python train.py --n_layer=14 --d_model=160 --n_experts=64 --experts_per_token=3 --d_expert=192 --d_shared_expert=0 --activation="squared_relu" --moe_layers=[0, 1, 2, 3, 4, 5, 6, 7, 8, 9, 10, 11, 12, 13] --n_empty_slots=32 --router_score="softmax" --normalize_top_k=true --routed_scale=1.73 --balance_loss=0.000298 --balance_bias=true --router_z_loss=0.001 --init_std_router=0.0096 --lr_router=0.000524 --vocab_size=6066 --norm="rmsnorm" --norm_eps=1e-06 --tie_embeddings=false --optimizer="soap_variant" --lr=0.0103 --beta1=0.95 --beta2=0.99 --batch_tokens=262144 --seq_len=512 --train_tokens=780600000 --steps=2978 --dataset="wikipedia_en"
Below are experts of layer 11 (counted from 0) of a mixture-of-experts language model. Rows are named router (the router's row for the expert), down (a neuron's output weights, with its number) and show model dimensions 0-159. Each number is 200 + 40 x the weight over its row's rms, rounded and kept within 0 to 999.
Before each expert's rows: "raises" lists some tokens whose logits its average output raises strongly, later layers aside; "comes before" lists some tokens at least twice as common just after its tokens as in all text. This comes from a sample of Wikipedia text that the model never trained on. Tokens count by the router's weight.

# expert 3
raises: "1", "A", "E", "M", "Q", "R"
comes before: "1", "2", "\\", "0", "3", "J"
router,257,227,256,216,202,153,169,216,232,238,224,182,187,214,187,146,204,219,163,242,142,211,193,245,161,189,246,272,173,216,207,197,116,184,160,303,176,179,299,143,292,215,267,287,224,207,173,140,232,191,163,242,144,177,186,235,203,182,168,196,173,222,268,136,210,218,255,219,227,177,168,184,170,215,235,181,245,196,233,149,131,233,146,190,196,232,193,186,257,246,169,168,211,159,153,217,268,199,234,128,144,191,182,162,189,243,280,215,245,143,230,142,208,190,188,166,186,185,143,207,178,217,130,241,212,188,222,171,181,179,273,216,231,267,165,213,216,166,135,246,173,251,157,186,159,214,219,210,195,199,212,240,288,155,215,239,140,218,104,201
down0,253,168,229,156,167,249,183,247,190,152,194,140,196,242,215,159,192,219,151,192,103,145,187,244,209,293,174,273,163,168,168,210,150,222,244,180,172,183,190,236,230,151,258,193,203,203,237,198,192,106,169,202,197,192,268,288,210,202,204,252,209,253,151,229,200,280,147,291,184,232,227,328,136,157,182,232,207,171,205,187,160,179,258,206,191,198,239,220,204,188,133,219,253,203,253,169,184,176,190,201,149,180,255,242,200,231,197,171,155,171,205,147,125,220,209,182,103,246,187,179,188,186,171,215,211,271,148,158,258,190,172,173,229,230,203,222,175,211,193,217,186,176,165,176,199,160,216,247,201,168,277,132,222,241,234,217,163,265,262,245
down1,169,205,157,227,200,256,165,216,148,198,185,158,106,246,159,160,152,199,160,170,224,224,290,202,247,150,244,246,150,223,240,167,218,162,254,224,171,203,209,132,182,245,137,245,152,210,142,188,221,216,219,235,183,194,178,218,197,202,144,99,186,185,213,233,120,226,254,247,160,184,137,314,226,217,149,179,228,177,253,193,244,139,270,173,201,225,169,211,233,177,216,102,224,208,161,208,179,145,184,229,212,236,221,221,245,201,183,201,172,183,201,283,275,250,195,223,250,224,184,187,190,219,150,152,204,157,162,177,212,202,198,228,204,260,240,208,109,97,168,244,208,200,126,276,210,231,160,229,194,184,230,189,178,210,219,250,200,150,195,148
down2,275,149,210,203,189,196,170,222,238,215,216,188,239,235,227,186,176,148,133,179,253,128,218,213,186,210,199,239,135,247,261,212,127,116,193,145,277,144,202,178,123,174,157,180,121,162,165,304,277,195,191,225,194,182,211,198,179,174,200,159,205,155,288,205,176,176,151,193,135,135,276,226,172,184,226,218,190,204,178,203,225,217,196,224,234,212,140,195,179,190,264,228,207,203,246,223,218,193,175,203,217,208,147,205,195,194,182,190,194,153,139,225,232,184,193,211,175,242,163,190,205,200,95,219,216,201,118,200,274,208,166,229,296,126,255,226,223,175,216,229,307,179,167,144,170,220,235,210,225,210,217,157,227,188,136,159,225,248,199,110
down3,215,242,187,195,169,200,149,235,196,226,143,243,266,222,152,205,167,185,161,250,135,177,101,280,243,245,205,253,198,210,150,187,215,147,214,172,195,272,209,213,204,245,237,167,291,244,111,218,203,205,199,167,200,224,158,229,224,179,157,207,180,170,235,243,144,237,280,235,171,164,274,206,114,160,192,231,217,132,197,180,224,256,203,173,185,211,159,234,191,218,202,224,258,256,237,181,242,126,201,171,134,346,203,208,152,145,182,240,215,245,238,217,203,177,193,199,175,219,221,190,233,200,194,201,118,242,188,224,181,234,239,156,115,140,155,241,237,171,200,239,211,164,239,170,211,202,165,137,286,198,161,177,175,191,227,210,159,209,194,237
down4,205,203,204,307,150,182,153,179,167,198,200,242,167,213,205,176,224,233,276,127,227,225,176,180,243,126,205,121,187,252,190,193,183,166,148,260,158,221,174,254,133,288,179,252,149,160,244,180,264,238,211,170,189,194,167,205,238,173,196,168,259,206,236,175,96,217,209,154,163,176,193,200,213,210,172,257,154,173,290,270,221,233,151,235,210,251,231,181,240,198,186,177,162,131,179,199,183,146,221,219,223,139,210,194,227,209,214,181,170,174,223,191,216,155,202,223,182,183,273,198,245,217,170,203,180,265,236,231,99,233,235,149,282,200,265,180,168,153,267,189,202,157,256,271,152,248,173,207,229,209,134,152,178,151,187,255,175,189,204,159
down5,211,197,167,199,212,214,139,207,225,235,183,256,261,158,197,253,182,213,234,189,135,215,212,118,243,224,216,132,314,180,171,197,208,215,228,139,223,177,189,184,215,187,250,262,132,176,192,238,195,231,188,195,216,147,189,130,164,262,175,234,241,225,231,196,163,249,174,121,229,181,162,290,169,209,162,258,220,193,230,234,141,147,132,189,171,204,264,177,125,180,227,263,290,176,144,173,228,222,189,162,219,176,201,189,306,256,206,140,146,215,240,175,226,151,155,208,239,238,296,142,196,132,150,205,189,142,176,208,209,225,221,222,136,175,212,209,169,144,178,163,163,176,179,174,156,211,175,176,223,153,165,171,235,225,151,252,217,198,205,143
down6,189,216,221,229,202,183,212,243,145,292,178,131,202,290,227,155,214,212,175,224,175,174,209,232,234,168,146,162,192,167,187,253,210,248,188,178,206,183,202,243,160,174,221,141,214,267,152,211,168,247,145,166,207,177,108,228,172,246,220,257,174,189,266,163,225,202,256,295,246,137,245,238,192,180,236,193,206,206,219,196,241,196,170,221,235,212,184,292,143,203,160,200,241,192,206,183,272,215,207,235,214,196,210,172,166,215,175,174,190,263,194,194,170,187,212,222,276,276,216,247,187,142,203,193,111,204,166,234,228,188,202,200,104,233,110,197,214,214,170,184,204,221,174,176,243,173,182,141,219,143,131,195,194,276,320,103,223,194,261,222
down7,179,266,124,197,234,151,197,217,198,190,164,243,254,181,230,282,233,204,215,185,246,293,269,199,133,248,166,194,222,227,219,257,184,151,251,183,258,140,163,181,154,201,217,202,213,144,200,185,182,146,183,163,153,226,215,169,261,173,156,155,254,153,154,141,203,213,194,236,195,192,250,209,239,251,261,246,171,162,214,262,202,220,154,216,186,182,209,218,200,153,203,144,240,236,155,187,187,333,178,207,252,177,231,179,233,158,157,197,177,220,210,187,196,239,258,206,238,233,152,188,187,188,222,206,241,196,131,234,142,233,166,264,232,208,168,257,173,264,180,200,158,208,276,114,244,162,227,222,165,185,228,308,251,141,249,170,200,236,212,250
down8,220,204,184,165,212,262,203,181,186,118,140,238,220,193,178,216,226,204,279,163,142,194,244,199,191,249,144,206,252,243,239,170,205,223,215,207,225,166,157,207,215,271,259,212,199,144,204,190,214,222,117,218,222,145,183,165,231,182,225,168,160,141,227,150,301,190,121,88,194,155,181,153,203,242,214,234,152,173,119,166,182,276,221,222,145,164,289,165,162,254,183,223,200,250,217,202,266,164,152,256,133,209,92,192,187,187,170,240,228,197,222,180,224,189,234,234,213,138,221,132,226,256,192,208,208,205,177,238,216,218,185,213,248,183,216,203,189,165,203,172,161,158,143,195,150,95,206,153,169,177,246,144,285,188,199,216,195,204,185,217
down9,195,194,188,192,247,263,163,269,183,241,187,215,246,206,182,131,185,186,163,229,223,288,182,247,211,176,257,153,220,242,158,242,134,251,305,232,151,187,167,198,221,185,238,210,278,199,113,210,209,213,249,229,219,137,204,195,274,215,265,202,133,168,168,274,191,253,191,208,189,146,180,235,165,189,250,177,105,231,193,270,194,145,216,237,133,164,177,197,248,269,161,205,153,191,244,211,190,221,219,269,241,266,171,223,180,206,271,160,192,101,201,175,259,233,198,214,228,196,218,172,170,150,270,239,177,200,225,123,263,206,163,238,148,203,169,215,189,222,159,169,256,222,199,210,196,173,249,196,226,231,212,142,173,220,220,187,207,163,263,159
down10,243,203,254,178,212,197,231,209,272,231,200,273,170,194,284,218,190,189,206,223,173,208,110,224,170,207,176,174,250,143,134,208,160,197,269,231,215,208,204,203,197,199,120,281,191,174,147,140,253,196,155,206,174,185,149,164,251,174,187,289,197,208,264,276,220,216,193,146,225,271,170,188,216,242,223,189,233,181,193,146,205,252,201,169,263,170,227,208,262,217,178,213,208,113,136,206,159,202,203,189,197,257,121,159,254,269,200,223,195,157,225,173,164,188,132,211,191,235,201,184,273,134,229,199,178,251,255,229,192,221,234,191,214,160,326,201,234,246,241,125,229,263,188,200,159,219,197,234,174,172,248,197,266,159,138,191,147,202,176,193
down11,97,253,171,261,206,209,245,183,250,180,224,167,238,205,192,221,271,204,229,220,279,198,202,147,193,208,196,238,151,232,175,124,248,194,256,207,206,199,182,187,216,120,207,223,312,193,205,253,197,226,232,194,245,203,224,211,151,169,231,190,117,172,167,158,203,220,162,142,168,272,194,204,154,215,212,161,227,151,160,203,176,291,259,270,215,165,267,232,174,247,208,225,189,256,164,187,192,160,228,163,205,231,123,109,174,84,172,162,231,260,164,202,165,188,182,184,223,251,174,184,218,232,224,235,181,216,159,215,239,172,248,239,198,186,186,268,225,152,216,281,217,202,247,209,270,150,242,227,217,181,231,191,188,235,246,228,225,213,277,147
down12,145,185,200,212,187,211,139,227,191,169,208,215,189,228,185,156,153,229,208,170,210,168,108,177,186,222,204,234,204,148,214,226,177,187,245,143,150,104,270,193,270,225,221,227,207,137,299,216,177,184,169,233,202,250,228,172,206,235,211,177,231,262,221,239,191,166,222,243,242,152,174,144,154,170,203,176,151,134,163,153,186,236,223,218,241,216,202,204,192,189,116,222,136,107,181,149,166,218,194,161,195,173,232,153,232,99,215,238,186,151,144,281,228,122,233,202,154,215,178,212,247,287,252,273,207,276,206,182,182,248,224,196,147,263,199,138,204,268,225,118,236,239,241,184,185,275,205,197,191,195,207,176,170,180,211,151,232,236,187,236
down13,171,181,193,164,238,137,231,244,222,197,193,258,223,210,268,144,217,114,249,187,252,216,233,168,180,141,157,172,174,218,134,225,140,181,192,230,200,254,226,146,224,194,256,207,137,185,131,217,238,161,280,169,206,174,222,170,236,252,209,249,254,195,171,223,217,115,159,207,219,214,184,232,232,184,219,198,185,196,203,184,240,253,226,146,160,190,170,187,131,212,230,239,224,233,235,199,175,244,163,88,178,163,170,233,253,236,143,229,230,256,242,199,215,232,215,209,243,165,246,269,199,183,169,251,153,225,218,184,168,228,219,197,135,76,243,150,218,213,195,132,204,242,146,196,137,201,208,224,261,251,232,272,105,169,144,199,151,215,224,197
down14,216,231,200,160,174,261,255,203,230,175,193,186,196,284,235,151,173,154,184,131,218,236,182,251,179,251,208,214,185,263,207,275,273,204,208,160,138,237,170,271,181,213,203,221,209,185,170,203,267,195,241,244,215,186,207,158,172,236,238,207,261,228,137,184,270,213,220,207,167,197,205,203,162,250,193,276,283,151,200,148,158,204,221,215,190,252,135,250,182,209,231,169,173,155,188,196,172,192,238,199,248,249,209,165,120,229,208,210,232,227,186,246,166,240,204,276,219,222,192,183,226,178,156,194,233,206,212,281,194,240,113,139,247,256,207,248,140,205,173,80,171,175,227,280,130,182,241,202,221,195,104,162,184,160,241,172,233,251,269,207
down15,118,221,234,217,150,150,217,156,177,171,216,162,212,315,170,216,163,181,257,245,247,177,200,168,229,200,238,236,225,221,190,164,206,151,213,103,164,223,199,183,181,205,244,243,152,167,157,202,186,113,164,211,154,247,239,243,138,209,214,259,115,174,201,262,197,217,167,286,180,196,238,223,186,184,165,187,163,205,206,203,147,219,238,197,270,180,175,208,256,165,157,211,218,250,194,178,295,204,175,215,229,143,263,217,153,228,253,265,155,221,195,202,216,183,159,205,174,150,204,212,218,200,196,188,233,312,224,254,169,172,161,226,259,212,138,214,244,153,167,211,285,140,206,237,267,233,226,186,288,185,203,195,216,208,301,204,203,169,155,213
down16,184,186,253,221,182,212,163,207,188,133,240,180,211,217,145,131,208,218,229,174,171,225,172,276,219,258,142,185,254,277,226,193,225,238,209,155,187,166,265,224,162,222,192,178,153,155,143,168,188,250,210,107,147,188,191,240,186,159,170,280,190,203,215,193,216,255,264,289,175,212,159,212,134,203,127,183,201,179,187,134,239,211,187,227,221,181,278,135,243,138,221,153,219,176,218,185,175,164,263,214,234,203,225,176,262,136,177,230,178,259,164,243,146,190,128,169,204,158,132,180,199,136,197,167,166,171,148,235,204,205,212,187,254,275,236,237,242,186,217,166,188,147,161,200,298,105,249,250,138,185,237,191,188,200,216,240,175,235,184,173
down17,178,135,164,242,170,139,263,219,217,221,182,136,130,260,271,211,172,249,195,156,127,233,180,217,146,157,219,128,176,142,199,134,193,222,239,179,142,175,186,169,243,84,143,191,130,204,258,144,212,131,222,192,197,237,230,162,215,211,176,264,180,224,206,221,209,119,239,200,191,194,133,194,203,183,165,224,160,186,181,159,155,193,202,136,240,281,261,192,131,211,229,170,196,242,209,222,210,184,177,247,164,166,201,172,176,237,183,200,224,197,169,191,141,203,202,266,109,262,206,183,164,192,224,163,147,196,196,227,156,213,93,175,132,217,232,176,249,100,205,195,176,192,144,207,199,220,233,165,137,185,176,180,182,267,196,194,176,211,240,237
down18,176,201,147,130,199,127,171,189,205,188,230,214,161,292,196,202,156,211,171,174,176,242,180,237,204,199,248,211,228,223,217,213,149,205,109,181,129,119,189,225,189,135,203,175,206,150,170,167,195,210,187,162,176,299,252,159,252,173,194,172,193,248,120,304,139,228,251,125,257,192,214,142,253,151,210,211,161,179,144,231,232,192,177,233,159,202,238,265,142,206,157,200,178,226,228,203,182,141,143,218,132,236,185,180,209,204,182,247,168,176,191,221,191,238,137,207,119,191,262,146,147,234,154,160,267,229,207,179,234,232,202,143,162,182,155,223,167,198,133,254,194,231,272,251,197,178,174,249,176,165,258,246,206,178,215,184,154,240,221,246
down19,238,193,170,191,142,191,162,148,127,256,196,194,170,163,76,233,153,128,238,200,194,166,216,259,193,182,197,212,219,227,275,183,104,181,189,206,241,199,254,227,210,198,277,231,125,275,231,189,137,151,208,214,187,223,132,148,155,174,236,241,238,219,218,199,168,162,189,249,148,177,228,254,221,250,210,256,230,223,237,178,135,189,175,208,220,189,214,162,220,199,256,208,113,174,178,205,211,180,272,185,144,211,186,213,262,183,312,190,204,245,208,168,200,200,279,196,141,164,190,135,184,190,220,154,229,184,247,216,124,167,209,173,184,162,244,259,243,209,99,181,230,183,189,152,263,206,269,223,239,186,199,172,191,243,189,166,184,185,174,236
down20,117,153,172,220,182,193,208,132,227,133,232,167,293,271,161,184,217,255,226,168,176,182,163,188,259,217,220,133,149,186,241,279,172,152,289,182,190,206,163,212,198,196,251,239,213,235,178,201,181,173,275,244,211,174,250,199,193,179,196,190,222,203,216,191,216,230,175,239,240,243,123,139,167,140,229,220,143,149,232,146,170,215,172,245,199,165,130,222,177,157,238,261,210,190,211,248,212,173,192,152,189,150,200,153,154,284,231,180,180,235,210,220,196,116,173,264,197,168,147,174,197,170,147,166,81,240,136,272,173,211,167,192,231,198,241,217,137,197,157,203,190,151,172,206,242,171,211,137,179,188,115,220,235,194,190,187,286,230,195,212
down21,174,130,195,214,178,192,178,194,177,210,200,177,196,241,292,245,267,160,189,222,128,206,195,146,171,173,180,229,235,179,79,178,233,202,214,211,208,177,214,237,224,144,149,217,235,324,156,263,205,167,258,245,187,231,195,216,169,197,282,131,196,276,166,190,210,202,270,153,172,150,191,164,183,236,212,150,263,254,242,216,214,175,192,193,196,134,199,258,226,182,242,196,241,207,176,175,230,199,202,238,196,210,244,203,149,140,231,198,243,214,242,256,165,155,240,197,254,250,127,218,152,202,188,181,172,135,159,148,184,169,205,223,181,118,247,225,222,158,174,239,157,255,204,272,284,270,219,205,246,172,169,167,259,194,252,197,193,153,235,242
down22,181,205,124,177,260,228,214,257,198,144,212,259,238,172,174,152,188,217,144,161,215,194,250,163,231,245,180,206,138,283,203,246,211,143,197,209,223,155,114,248,295,228,254,193,245,264,201,141,221,219,193,211,232,209,249,225,218,208,276,204,268,199,177,153,194,183,208,174,207,254,208,212,218,253,127,201,113,229,167,200,158,230,228,163,164,229,159,210,167,180,187,236,210,232,264,285,143,169,119,248,225,237,265,231,219,202,163,223,190,300,177,183,233,189,184,174,254,261,215,134,253,246,205,145,244,173,257,205,161,203,153,198,175,179,197,158,139,226,242,263,152,198,228,189,204,154,245,221,138,195,182,220,244,226,183,232,254,183,185,136
down23,165,223,160,220,260,235,236,195,190,173,125,209,142,164,171,205,210,187,198,173,229,189,242,227,251,165,201,221,196,273,222,304,186,235,202,124,154,195,205,258,220,230,224,165,218,226,216,224,215,207,120,242,170,206,159,231,236,155,303,166,210,181,234,256,183,264,209,215,183,215,193,265,275,213,192,180,203,113,165,279,198,265,209,173,172,235,179,234,146,220,209,173,232,170,183,279,149,224,216,193,249,200,182,211,221,131,176,193,231,163,249,148,273,145,151,173,236,194,207,288,203,275,200,185,250,234,226,242,247,199,112,193,194,152,164,205,254,167,148,215,174,146,205,197,153,138,146,163,134,178,169,239,133,225,236,264,177,211,212,158
down24,262,207,193,254,173,215,233,153,130,284,181,200,127,223,196,168,239,189,229,235,167,215,198,190,187,198,184,192,187,207,178,210,234,190,150,246,247,188,197,234,155,175,273,186,228,207,200,147,143,194,204,173,198,241,216,235,127,192,287,118,160,118,266,186,238,213,297,224,160,178,201,215,205,223,176,179,206,262,294,209,121,168,147,196,193,220,168,194,174,160,160,220,275,254,228,166,197,118,186,237,215,173,208,187,121,141,174,223,187,254,174,281,238,195,269,211,208,158,222,192,246,148,220,114,265,214,162,184,301,197,220,161,145,204,186,198,188,156,229,192,238,185,208,217,126,200,194,265,171,161,261,172,140,266,204,212,189,181,202,181
down25,154,256,181,204,190,249,188,200,159,226,192,168,166,222,186,237,134,126,155,207,214,221,236,126,210,177,175,200,257,225,199,249,203,193,196,194,221,197,266,244,217,225,243,226,211,192,272,180,170,226,150,194,161,156,160,194,210,177,203,264,148,150,146,231,201,276,235,162,208,236,157,218,294,232,219,189,141,289,163,120,186,167,213,152,224,154,174,187,173,196,192,229,199,228,111,227,184,256,146,168,200,151,203,155,133,130,211,221,174,191,213,277,190,212,116,258,177,282,244,227,172,205,180,200,293,184,161,172,249,261,187,203,186,169,157,149,132,224,238,209,238,105,228,220,170,136,225,223,194,218,243,225,204,176,168,210,287,242,238,163
down26,163,291,247,234,126,208,210,136,211,198,166,231,221,203,241,180,209,255,185,220,177,173,204,137,213,210,128,179,197,175,209,210,126,179,147,153,208,230,223,237,174,224,168,187,130,185,177,101,179,224,247,208,236,272,291,169,193,226,191,155,172,194,177,202,235,219,264,236,261,201,278,209,258,188,180,219,237,236,175,221,199,129,193,216,168,97,195,140,245,207,195,128,209,187,204,208,204,170,131,241,173,209,144,222,195,225,222,203,204,129,186,289,226,204,210,186,204,259,228,207,127,250,99,221,187,186,223,235,190,203,247,185,230,194,239,155,239,231,189,187,208,129,204,202,141,191,121,235,204,96,203,268,265,183,186,159,256,188,192,237
down27,166,212,248,116,170,163,291,233,208,155,208,207,232,218,191,178,227,90,237,127,143,120,228,181,180,147,191,202,227,210,179,221,221,158,158,250,184,205,160,145,201,200,177,216,198,207,208,258,198,165,167,238,267,268,150,135,125,229,144,209,197,223,186,182,167,192,216,258,269,233,244,174,175,170,112,175,177,135,237,122,202,218,207,194,174,217,224,201,269,220,182,188,200,234,172,198,183,159,200,156,239,180,220,175,222,202,171,189,191,256,164,173,221,213,236,259,243,229,205,246,249,256,240,224,245,211,195,185,205,204,172,147,249,259,184,244,273,96,167,230,168,145,209,146,270,205,290,246,251,173,240,154,174,218,163,144,215,211,152,150
down28,161,170,181,312,212,170,179,165,225,205,228,279,237,241,194,196,177,202,193,192,226,204,303,193,170,246,204,185,225,265,196,186,213,226,192,218,195,286,201,206,248,120,252,163,248,244,224,239,192,229,223,184,229,215,219,113,226,219,240,174,229,235,174,170,191,229,200,240,197,263,197,169,226,207,247,103,118,234,190,181,175,224,206,204,240,218,191,170,170,261,237,145,180,228,200,272,144,192,215,135,189,248,226,246,250,197,138,245,214,167,169,164,98,248,184,262,147,234,124,228,238,191,202,218,209,267,136,134,198,179,154,219,177,202,185,198,194,145,228,317,140,158,194,223,220,165,177,160,158,162,201,135,119,199,188,227,180,199,193,210
down29,251,209,211,239,213,153,210,234,210,132,284,214,166,195,219,231,298,186,249,248,242,228,222,220,227,259,276,149,157,131,206,209,189,224,259,229,197,251,254,119,215,167,176,210,217,122,182,177,182,200,226,213,173,248,200,150,257,247,229,164,147,228,211,233,155,200,223,225,225,241,206,207,236,250,226,213,199,203,197,230,189,204,219,148,208,216,163,187,288,205,233,211,187,185,179,158,130,241,220,239,222,209,222,167,168,208,226,168,240,197,143,206,230,188,222,224,141,195,263,242,162,253,141,202,179,315,144,188,195,185,153,207,270,253,287,205,166,164,185,230,192,276,243,161,242,228,117,161,152,111,156,244,212,231,240,191,235,196,263,130
down30,258,154,203,200,176,286,189,180,228,171,209,161,232,234,181,201,168,229,222,219,229,222,181,177,278,241,162,203,193,160,93,234,151,256,199,168,223,151,246,131,162,184,198,218,182,201,228,206,174,141,217,251,207,185,236,186,240,161,225,231,208,188,147,225,152,175,282,165,124,228,136,196,182,156,232,235,154,279,162,146,181,182,250,125,173,280,156,193,233,213,206,227,221,195,243,260,234,181,143,185,209,167,117,181,211,263,183,184,201,209,304,192,171,161,216,223,243,133,224,247,284,176,199,216,253,271,190,217,155,199,191,142,138,190,131,141,143,169,177,130,188,188,240,233,197,178,198,234,177,251,190,189,193,134,212,138,141,198,155,194
down31,197,192,192,222,254,233,190,219,169,131,191,239,211,171,240,253,214,126,156,230,216,187,128,217,193,242,222,187,209,247,244,251,193,226,226,198,215,171,216,168,223,195,221,135,244,190,143,205,189,230,259,190,209,185,208,205,165,224,279,170,286,229,172,247,210,146,206,263,228,206,127,136,139,221,235,136,243,196,181,247,137,259,172,200,164,220,257,205,223,151,141,143,257,234,168,123,209,229,179,124,250,226,187,251,252,252,279,161,183,187,232,275,241,177,170,206,267,196,199,179,210,253,211,183,204,254,227,221,261,202,233,201,161,264,274,150,165,181,208,209,242,197,143,208,137,263,163,104,215,208,143,167,161,147,220,203,145,193,181,263
down32,240,277,185,188,177,196,280,193,200,198,161,209,224,193,284,219,243,252,171,154,194,190,189,214,288,170,128,225,241,259,205,312,190,251,182,157,152,161,212,167,137,165,245,167,163,183,134,159,202,241,225,165,189,188,199,193,218,166,259,117,218,136,192,212,145,186,223,193,215,240,123,149,237,194,225,226,210,195,198,238,200,255,222,221,179,189,225,222,212,200,204,220,203,268,73,187,117,220,159,160,214,331,167,240,208,112,241,195,249,173,182,239,138,228,160,216,213,206,256,219,203,234,190,194,206,233,138,130,167,149,160,212,156,208,206,182,200,212,179,168,221,189,137,209,244,175,239,215,193,223,189,224,187,226,237,268,195,226,134,162
down33,233,220,215,196,202,113,212,215,201,205,227,180,236,213,232,213,199,228,131,215,257,182,213,202,173,203,202,211,213,214,254,225,219,288,209,191,215,176,189,174,341,157,157,186,222,202,254,193,216,170,139,181,114,173,251,147,188,221,148,258,139,281,196,295,225,163,146,152,129,109,128,241,263,174,238,174,177,221,275,225,213,206,244,208,216,234,200,197,121,151,236,161,221,166,157,204,192,206,211,208,246,237,168,261,252,129,254,191,147,211,217,220,214,196,221,188,287,227,210,194,230,209,275,208,202,115,216,190,162,175,155,215,194,189,244,139,216,274,146,228,178,222,253,205,179,244,198,176,224,228,197,195,268,161,156,203,202,234,145,186
down34,226,221,176,203,223,158,232,189,124,267,209,170,298,210,162,230,184,181,212,233,247,193,206,250,223,200,236,226,256,173,174,163,217,197,126,153,171,241,210,179,233,215,142,158,129,174,173,157,156,197,157,203,145,201,173,242,175,145,193,136,166,250,159,311,244,207,208,311,184,220,180,244,176,213,230,186,173,257,209,184,268,141,235,192,212,133,217,222,154,201,216,242,169,233,210,199,219,138,200,180,140,225,219,220,160,206,239,179,286,161,204,137,208,244,267,256,234,226,224,205,239,201,227,236,155,155,164,240,223,220,165,170,225,202,296,202,185,183,222,174,215,219,246,184,305,182,159,196,157,205,132,224,136,170,172,284,148,232,133,195
down35,232,165,174,272,234,264,104,250,237,206,143,184,203,178,289,166,220,147,206,220,152,140,176,139,216,168,210,121,251,238,177,227,203,214,187,256,141,167,216,191,188,218,174,220,149,213,213,207,234,206,186,243,274,188,174,230,164,174,172,177,217,156,222,233,267,177,271,260,263,201,179,134,232,203,214,154,135,168,202,187,228,201,204,198,223,223,159,198,268,210,239,206,237,201,233,210,260,217,167,209,261,187,232,126,191,203,181,209,208,190,282,198,230,220,157,195,32,181,176,175,223,179,165,246,240,199,219,208,155,209,147,185,189,171,183,176,201,247,257,168,228,214,99,214,185,197,227,234,192,146,181,208,154,168,142,266,196,211,122,277
down36,208,253,188,172,255,162,151,213,223,166,246,187,243,232,210,183,237,185,195,176,170,150,223,318,195,142,246,215,222,179,204,243,130,236,168,149,218,233,176,184,235,236,116,211,180,272,239,187,207,155,178,185,181,179,126,174,237,231,136,165,209,222,160,223,239,217,194,147,175,168,199,240,198,122,160,240,183,198,144,136,212,212,209,213,155,232,287,157,237,272,121,190,169,193,254,242,176,234,151,226,207,195,278,228,201,200,225,148,150,197,216,200,192,138,225,197,232,125,245,181,192,230,201,269,174,215,142,156,203,193,261,217,272,192,84,209,147,243,283,225,205,211,185,179,164,277,211,277,182,233,247,159,168,163,234,188,229,207,228,171
down37,214,138,223,321,224,214,196,150,234,206,153,125,194,134,292,139,214,122,233,241,221,208,170,143,198,183,219,239,96,167,229,237,242,223,221,216,219,250,242,226,239,190,185,223,215,236,255,139,209,226,183,202,301,217,217,206,181,175,141,175,208,189,140,222,112,139,180,230,198,181,239,210,120,216,255,313,216,213,174,173,210,210,202,222,247,223,241,161,155,305,217,160,227,205,187,214,262,240,118,251,185,225,198,156,207,173,236,147,227,189,252,152,260,178,286,210,152,203,218,197,215,165,147,271,218,214,227,212,232,168,195,198,215,190,209,176,172,211,193,291,220,183,224,240,221,186,192,213,224,204,164,194,224,203,147,194,214,202,171,190
down38,163,136,170,297,193,211,178,147,259,240,212,144,196,204,264,150,256,227,188,208,182,241,184,253,192,199,159,201,213,148,192,222,175,222,241,220,170,175,172,103,199,174,214,258,169,198,218,201,213,217,259,173,219,189,234,211,181,150,189,260,159,212,147,164,169,224,197,199,152,201,199,172,221,265,132,180,165,248,233,298,210,161,246,245,144,184,286,252,147,239,207,190,180,263,170,215,155,311,174,262,222,243,217,296,207,179,155,186,217,205,277,232,190,236,177,240,190,194,235,174,175,168,202,244,280,182,195,183,237,231,195,216,179,131,263,146,153,269,252,212,256,201,227,210,175,225,170,174,178,199,215,98,179,200,218,279,189,188,156,244
down39,177,168,151,162,196,125,207,208,244,181,215,238,183,217,242,259,233,206,253,140,260,188,215,192,192,217,226,249,205,145,177,146,199,236,208,196,98,266,233,246,232,200,219,226,221,248,198,249,169,137,156,185,193,177,212,229,136,193,235,189,207,139,185,205,223,123,173,292,114,176,231,184,237,173,188,210,184,203,191,174,227,171,253,198,119,251,142,147,202,140,175,220,190,230,240,241,271,259,156,152,251,173,176,174,214,218,198,213,179,182,190,207,159,316,168,195,189,270,205,170,176,210,231,191,170,168,253,82,140,217,277,265,126,160,160,258,240,194,164,188,141,219,236,217,163,266,220,216,217,216,228,190,217,194,202,243,193,157,152,156
down40,167,216,129,232,248,215,186,139,232,117,170,201,193,184,177,258,260,265,213,184,198,197,236,167,152,237,214,189,272,165,189,234,195,238,179,212,200,168,169,221,154,171,202,230,241,276,212,191,150,189,166,174,275,228,170,211,151,147,142,164,226,146,176,197,247,193,178,242,182,246,142,163,187,238,142,138,209,217,143,195,171,209,219,251,151,245,199,167,164,200,214,158,192,179,217,238,197,207,259,287,220,127,242,210,215,112,201,243,239,137,141,178,248,214,216,237,241,240,189,189,192,240,238,197,214,227,104,114,159,175,240,235,194,267,251,227,200,199,139,150,140,188,261,229,289,181,234,154,233,289,202,196,165,210,237,153,172,139,186,158
down41,317,208,142,209,190,327,255,205,191,199,247,160,205,257,132,185,231,235,141,236,164,203,187,212,179,208,124,182,162,222,239,270,300,288,270,153,169,190,135,228,215,225,209,202,200,167,166,222,254,248,195,228,176,181,203,199,195,245,208,260,179,233,206,175,224,173,265,163,198,251,204,202,263,167,148,193,200,151,188,117,157,141,198,162,272,213,228,190,214,170,191,174,188,109,182,218,148,195,251,202,236,201,145,224,245,163,177,254,240,249,160,181,183,241,159,204,186,254,247,210,193,224,267,201,230,184,130,216,249,142,168,226,217,174,229,217,212,155,265,245,193,221,203,231,170,160,197,211,263,192,171,192,164,172,244,123,213,217,233,240
down42,179,210,203,195,235,197,215,186,142,255,221,208,194,142,235,228,283,217,168,155,233,174,172,215,174,173,216,247,173,237,187,221,154,211,167,306,184,226,139,230,289,148,191,188,198,214,176,256,188,236,132,189,249,124,233,222,206,155,147,255,178,213,312,185,232,135,264,230,156,193,266,212,157,226,221,218,201,223,221,205,276,256,162,208,178,204,202,224,190,236,209,287,181,158,178,225,219,176,165,208,239,273,215,196,227,222,165,218,161,271,219,131,182,118,232,117,195,239,183,202,216,134,205,226,249,272,226,240,173,200,149,138,239,219,186,188,216,274,237,213,246,160,201,244,140,179,178,178,112,164,202,259,159,220,175,247,143,231,212,185